config = dict(
    d_expert=128,
    router_z_loss=0.001,
    vocab_size=30287,
    norm_eps=1e-05,
    beta1=0.95,
    beta2=0.98,
)
Below are experts of layer 2 (counted from 0) of a mixture-of-experts language model. Rows are named router (the router's row for the expert), gate (a neuron's input weights, with its number), up (a neuron's input weights, with its number) and show model dimensions 0-63. Each number is 128 + 32 x the weight over its row's rms, rounded and kept within 0 to 255.
After each expert's rows: "comes after" lists some tokens at least twice as common just before its tokens as in all text. This comes from a sample of Wikipedia text that the model never trained on. Tokens count by the router's weight.

# expert 62
router [164 117 104 110  97 171 113 108  81 108 136 155 149 132 104 161 153 181 166 141  96 150  69 162 160 132 167 111  83 144  95 115 142 103 131 140 118 174 110 206 105 115  83 142 123 131 191 152 105 168 139 110 109 127  92 163 156 135 130 143 144 101 117 135]
gate0 [ 97  72 162 202 150 123 142 151 164  87  58 133 133 146 134  94 113 153 101 118 145 144 102 143 143 135 136 180 101 124  98 129 127 103 151 150  93 145 156 133 119 169  78  94 101 113  46 127 139 113 135 138  84 116 118  96 147 148  90 155 162 129 126 153]
up0 [133 134  62  96 107 130 110 103 135 140 147 118 172  82 114  91 130 138 116 120 113  98 160 153 165  95 107 131 142 175 125 127  54 161 125 116  79 127 133 134 113 180 149 135 105 123  66 104 153 181  85 156 162 137  86 120 145 108 111 115 105 183 190 171]
comes after: "00", " ", "10", "–", ".", "50"

# expert 9
router [172 132  89 145 112 148 122 165  57  83 119 143 152 115  53 116 138 143 145 151  73 117  78 130 228 155 141  56 110 113  95 107 166 150  99 133 102  89 175 127 101 128  73 193 136 150 136  87 138 174 112 169  65 126 109 137 155 165 119 187 142 107 190 155]
gate0 [101 141 136 103 120 109 127  91 179 152  94 123 140 140 104 153 125 131 152  60 127 128 114 134 174 133  71  85 118 140 145 131 142 155 111 161 163  76  71  77 124 145  56  37 102 163  91  94 107 174  80  84 187 131 105 152 124  94 153 116 137  91 103 137]
up0 [136  69  59 102 140 143 157 124 160 130 178 137 113 133  70 151 149 109 135  91 182 149  95 102 162 168 111 115 183  96 142  98 138 104 155 126 160 120 112 171 160 122 183 101 102 143 133 144 144 161 188  94 121 140 136 171 151 150  86 160 106 124 181 119]
comes after: ",", " |", " (", ";", "),", ":"

# expert 60
router [137 155 114 159  98 196  97 161 143  66 118 103 114 103 125 141 127 159 122 153 140 134  62 171 183 148 141 126 144 116  99 112 160  94  70 155 112 171 139 160 101 114  75 145 105 153 144 116 106 152 103 179 103 146 121 128 102 171 129 120 178 148 176 114]
gate0 [136 160 109 111 115 124 170  78  89 158 120 158 130 161 148 119 104  71 125  98 173 125 102 188 107 150 104 126 137 151 116 146 143 128  83 215  90 134 136 124 109 129 139 165 148 108 139 103  98  87 167 104 185 148 125 138 175 146 170 110  60 178 147 116]
up0 [114  68  78  97 127 114 159 119 148 138 132 108  61  83 145 104  62 102 123 136 118 114 104 123 151  70 156  95 118 105 175 118  91 174 105 175 188  98 159 153 196 164  95 121 153 115 156 113 147 129 122 158 138  66 171 125 135 151  74 168 126  73 118 147]
comes after: ",", "}", " \\", ")", " a", " ="

# expert 58
router [129 128 101 136  97 139 127 131  87 134  97 172 139 119 111 118 152 124 172 155  94 181  84 108 177 142 159  62 108 141 124  84 177 150  89  92  81 161 134 194 118  89 128 172  66 160  98 139 115 162  89 176  97 142 111 193 150 221  71 168  89 103 139 161]
gate0 [110 148 117 103 118 127 175  92 132 154  75 106  66 139 150 152 106 132  78 140 131  84 139 135 158 174 169 139 166  74 130 124 121 160 114 126 161 124  75  87 148 131 154 154  69  73 152  89 162  93 149 126 105 137 123 136 135 149 185 134  98 147  66 206]
up0 [160  84 119  48 102 164  82  91 101 108  88 115 214 128 108 183 164 108 124 172 105 104 125  86  79  62  97 125  99 146 178 173 107 116 150 108 187 111 144 141 122  99 145 129 101  89 102 142 155  80  65 156 134 137 131 130 134 135 101  88 110 159 180  74]
comes after: " |\n", "|", "\n", " at", " St", " Pl"

# expert 27
router [ 94 120 132 121  52 134 115 112  92 121 123 128 124 126  95 144 147 167 146 169 104 153  80 179 186 129 178 148  85  85  95  46 144 129 107 109 128 100 140 157  97 121 106 127  83 149 201 146 154 133 115  93 101 117  96 133 124 170 105 168 147 117 215 115]
gate0 [105 105 143  84 129 135 168 165  77 115 114 130 132 122 125 127 171 111 107 154 215 119  35 127 160  92  80  66 171 162 132 205 113 191 130  74  82 139  87  95 141 164 148 130 120 136 142 144 181 173 114  87 114 140  44  61  84 155  94 135  79 117 189  96]
up0 [139  92  89 160 171 161 106 115  43 107 189 134 149 165 179 114 178  81 186 156 121 101 132 103  84  95 114 157 159 155 143 101 129 108 168 116 140 163 117 184 106 114 130  92  89  94 107 119 138 127 151  69 188 169 144  91 141  70 141 159 164 133 133 147]
comes after: "-", "–", "1", "2", "3", "6"

# expert 16
router [156 124 103 180 120 157 121 151 137  97 107 150 148 116 107 157 169 120 132 131  70 138 110 145 197 136 179 172 121  95 130 113 140 157 119 103 108 107 162 148  86  93 130 154 154 151 153 117 150  91 151 136  53 141  89 138 143 179  45 196 121 143 165 153]
gate0 [147  92 158 144  97 141 120 180 119 115  98 115  83  89 100 199 141 143 106 123 173 140  86 186 151 108 150 175 127 137 150 146 120 141 130 179 132 150 156 130 172 202  68 138 167  59 115  97 176 111 175 157  19 131 137 148  97 106 114 137 109 139 121 108]
up0 [144 151 118  94 101 121 144 107 177 124 109 179 125 109 115 112 113 100 151 184 152 155 112 171 102 115 115  71 146 173  64 165 141 175 118 107 134 109  86 139 145 160 115  78 150 164 137 182 127 162 149  75 105 102 127 115  98  79  97  88 136 158 138 227]
comes after: " ", " |", " January", " November", " September", " May"

# expert 57
router [142 109  80 141  78 152  99 111  98 105 105 162 133  99 100 116 146 144 131 164 129 126 111 184 219 109 178 137 120  88 146  68 158 118  61 136  58 113 156 170 102 117 105 141  64 133 142 184 155 178 125 141 148 112 105 119 129 157 124 146 122 137 149 137]
gate0 [130 135 109 162 134  89 117  93 134 149 140 142 160 177  52 145 117  92 160 133 182  98 104 106  41 120 143 168  94 129 112  95  98 147 104 138 114 156 127 172 117 100  81 113 129 122 199 113  92  79  71 128  95 121 159 129  81 113 143 112 106 189 106 115]
up0 [134 105 176 114 113  98 116 181 108  99 100 116 106 130  83 185 186  79 146 157  93 157 114 149 110 167 136 148  97 200  83 106 113 153 101 114 133  96  57 106 169 138 130 131  90 145  69 114 137 143 150  93 136 136 174 116 104 148 175  79 148  76 156 147]
comes after: "-", "|", " |", ":", " |\n", "\n"

# expert 24
router [153 109 103 167  60 154 139 118 104  94 120 191 109 100 112  91 162 122 153 153 116 166  54 134 167 101 177  91  93  92  79 123 121 141 111 114  81 161 100 156  91  84 142 143 147 145 113 173 140 197 124 125  74 138  87 153 130 198 108 177 142 145 149 143]
gate0 [126 134 158 132 148 154 180 162 123 103 114  86 169 135  76 107  94  98 144 100  93  69 176 133  99 144 172 134 133 159  83 173  84 150 134 119 147 158  63  94 100 124 102 164  66 143 119 170 119 123 148 136 105 209 142 118  97 139 157 136  99 112 105 145]
up0 [129  97 158 129 116 138 173 187  39 168 139 170 119 142 125  80 113 139  99 115 105 125 131  66 128 149 180  66 150 146 156 150 147 173 118 113 101 132 133 113 123  93 132 157  95 152  78 150 121 161 159 113 127 124 112 178 106  71 124 158 166 184 171 155]
comes after: " |\n", "\n", "|---|---|---|---|\n", "|---|---|---|\n", "|---|---|---|---|---|---|\n", " Val"

# expert 20
router [125 129 116 156 152 169 146 143  72 110 110 141 124  76 127 135 163  95 135 184  43 190 108 162 135 125 135 147 152 102 104  54 126 146 118  89  90 158 150 181  85 100 127 173  90 130 158 134 111 180  66 152 131 162 107 153 133 164  79 159 134 134 165  85]
gate0 [140 196  96 121 139 129 216 161 168 146 142 133 137 152 110 136 141 105  91 163 100  81  99 129 142 132 168 174 141 163 133 168 108 145 131 160 186 125 131 108 153 120 155  87 100  63 170 100 131 119  61 127 135 102 168 202 144  79 154  79 142 133 116 120]
up0 [111 167 124  75  77 104 173 116 127  82 135 153  91  95 133  85 207 129  94  79 112 102  76 192  62  75 119 139  66 118 145 152 170 132  82  81 136  74  79 126 132 171 125 121 150 173  68 153  54  57  78 164 217  98 142 164  59 173 139 161 146 113 154 114]
comes after: " K", " B", " P", " H", " W", " F"

# expert 25
router [150 145 103 134  89 172 137 116  88  90 126 137 144 131 111 157 157 160 105 159  85 170 110 155 180 141 183 111 110  97  94  87 160 136 110 121  84 137 118 152  66 114  95 175 109 168 169 130  99 129 146 185  95 165  85 134 158 167 116 164 133 138 160 121]
gate0 [154  86 187 122 144  91 108 174 154 103 151 156 159 163 133 134 148  93 144 171 105 168 196 164 131 100 142 182 136 139 143 117 107 110 119 115 172 105 156 111 101 102 127 140  98 144 138 198 165 103 151 140  98 130  80 123 159 174 130 128 129  73 156 154]
up0 [120 108 110 102 161 108 153  74 150 139 137  96 117 135 108 120 106 103 191 169 175 139  96 120 162  78 159 144  70  95 162 179 182 113 155 128 144 183  96 150 126 171 122 100  97 109  75 146 106 141 137  92  70  95 164 131 121 101  71 144 123 150 109 100]
comes after: " the", " and", " on", " in", "19", " September"

# expert 2
router [143  97 119 105 147 156 105 119 144  94  83 147 140 121  79 121 151 129 161 144 100 165 131 177 162 157 173 107  95 107  98 115 159 140 110  99  92 137 135 161  39 118 128 168 135 136 170 136 178 150 100 166 129 151 100  93 157 147 109 209 172 144 153 126]
gate0 [120 186 133  99 188  72 112  33 118 117 108 122 164  68 104 104 208 114 186 110 100 149 132 140 145 128 108  79 144 108 116 162 102 165 123  51 122  72 106 121 127 184 148 107 161 175 118  84 140 147 146 128 160  82 134  66 147 112  62 150 177 160 132 178]
up0 [131 156 119 141 147  95 111 118 118  92 129 171 155 115 129 146 110 154 123 141  89 143 150 117  87 124 171 147 172 137  78  56 124 149  72  68 130  94 118 188 102 180 106 115 118 116  78 133 129 129 118 148 128 125  99 146 183 141 123 170  90  99 138 170]
comes after: " |", " in", ";", ":", "|", " and"

# expert 54
router [165 119 184 138 103 112 138 122 101  92 145 149 155 171 111 167 136 156  93 160 121 167  88 164 157 118 139  67 130  99 121 114 165 202 115 130 109 184 130 182 119  52 127 119 137 188 168  94  94 169  84 121 118 146 115 128 145 163 104 174 128  95 183  72]
gate0 [127  92  90 146 157 146 128 128 201 175 155 156 169 161 154 130 171 156 142  92 144 101 130 148 126 170  89 111 133 138 127 118 169  80 143 131 133 153  95 135 106 142 126 140  81 139 136  66 142 165  79 140  93 140 160 121 119 116 147 129 118 116 110 118]
up0 [116 139 147 167 110 115 130  94 175  67  86 112 183 125 130 107 122 110  93  86 168 144  78 131 120 114  72 152  63 109 102 169 103 113 187 132 157 102 102 136 115  97 159 128 137 134 138  86 104  89 174 180 116 129 116 147  98 130 112 126 119 127 103 142]
comes after: " ", "–", " his", "'s", " Pro", " Super"

# expert 22
router [172 118 103 139 101 165  87 106  79  87 123 120 136 138  89 146 156 148 123 143 100 148 109 184 176 118 184 114  92  85 114  93 155 164  98 104 102 144 130 182  77  92  93 192  89 160 173 142 121 156 139 174  88 159  99 108 111 176 143 190 155 132 172 109]
gate0 [116 169 123 113 160  97 131  72 119 140 141 200 172  98 132 146 132 146 141 165 192 181 117 120 135 126 108 152 144 161  97 111 133  99 155 195 162  78 113 138  83  88 144 121  81 157 124 172 117 140 188 116 113 102 105 109 107 126 143 136 122 117 131  95]
up0 [122 129 110 150 141 160 136 112 100  93 119 128 160 143  86  84 123  90 104 102 124  74 180 102 136 142 188  87  67 145 102  83  96 154 157 143  72  95 108 124 137 114 138  96 135 153 169 122 147 150 122 138 109 134 165 182  91 135 164 117 173 198 183 108]
comes after: " the", " in", ",", " ", "19", "20"

# expert 46
router [118 134 141 175  74 151  57 160  98 114 145 129 154  97  82 165 144 150 104 163  92 143 120 181 153 143 154  84 107  57 118  90 189 119 113 109  82 107 162 156  93 119 104 165 108 156 144 164 129 174 121 146 118 176 106 103 132 168 112 150 147 120 160 183]
gate0 [113  95 127 130 211 148 137 118  91 110  82 154 152 130  49 130  72 136 161 124 124 172 126 156 140 122 112 128 175 188 155 104  93 132  63 118 117 110  78 150 152 122 115 163 126 127 119 165 142 127 150 136 104 109  88 105 145 145 130 115 154  76 168 148]
up0 [ 61 142 145  97 165 148 134 184  99 108  68 163 117 173 139 159 136 114 109 125  53 158 142 140 112 155 155  83 103 132 143 181 108 107 121 105  36 153 113 167 185 176  98 171 142 120  85 119 148 114 117  64 123 102 127  80  81 119 146  98 109 168 127 129]
comes after: "0", ".", "5", "2", "6", "1"

# expert 56
router [117 140 105 162 114 153 114 130  99 103 101 136 163 104 132 138 179 170 147 133 122 199  64 152 141 122 167 104 132  97 119 106 127 171  78  90 119 154 129 171 118  92 107 203 141 134 153 137 144 137 109 138  68 164  83 138 130 173 103 164 141 136 193 133]
gate0 [ 94 111 144  78 111 112  72 118  96  77 110 161 166 148 115  87 126 153 140 146  83 108 167 121 105 151 164 127  78  82 158  67  73 132 156 139 172 123 134 202 155 153 172 122 127 121 137  72 133  59 148  84 188 156  86 134 123 135 141 115 115 112  98 128]
up0 [148 130 146 186 113  91 154 173 152 144 185 114  98  84 122 115 106 140  98 132 162 122  93 153 146 127  98 143 127 185 111 196 118 155 110 136 167 101 149 118  49  79 106  81 176 150 129 153 124 102  92 141 163 189 155 109 104 122 160 120 148 111  98 166]
comes after: " ", " |", "|", ",", ";", " in"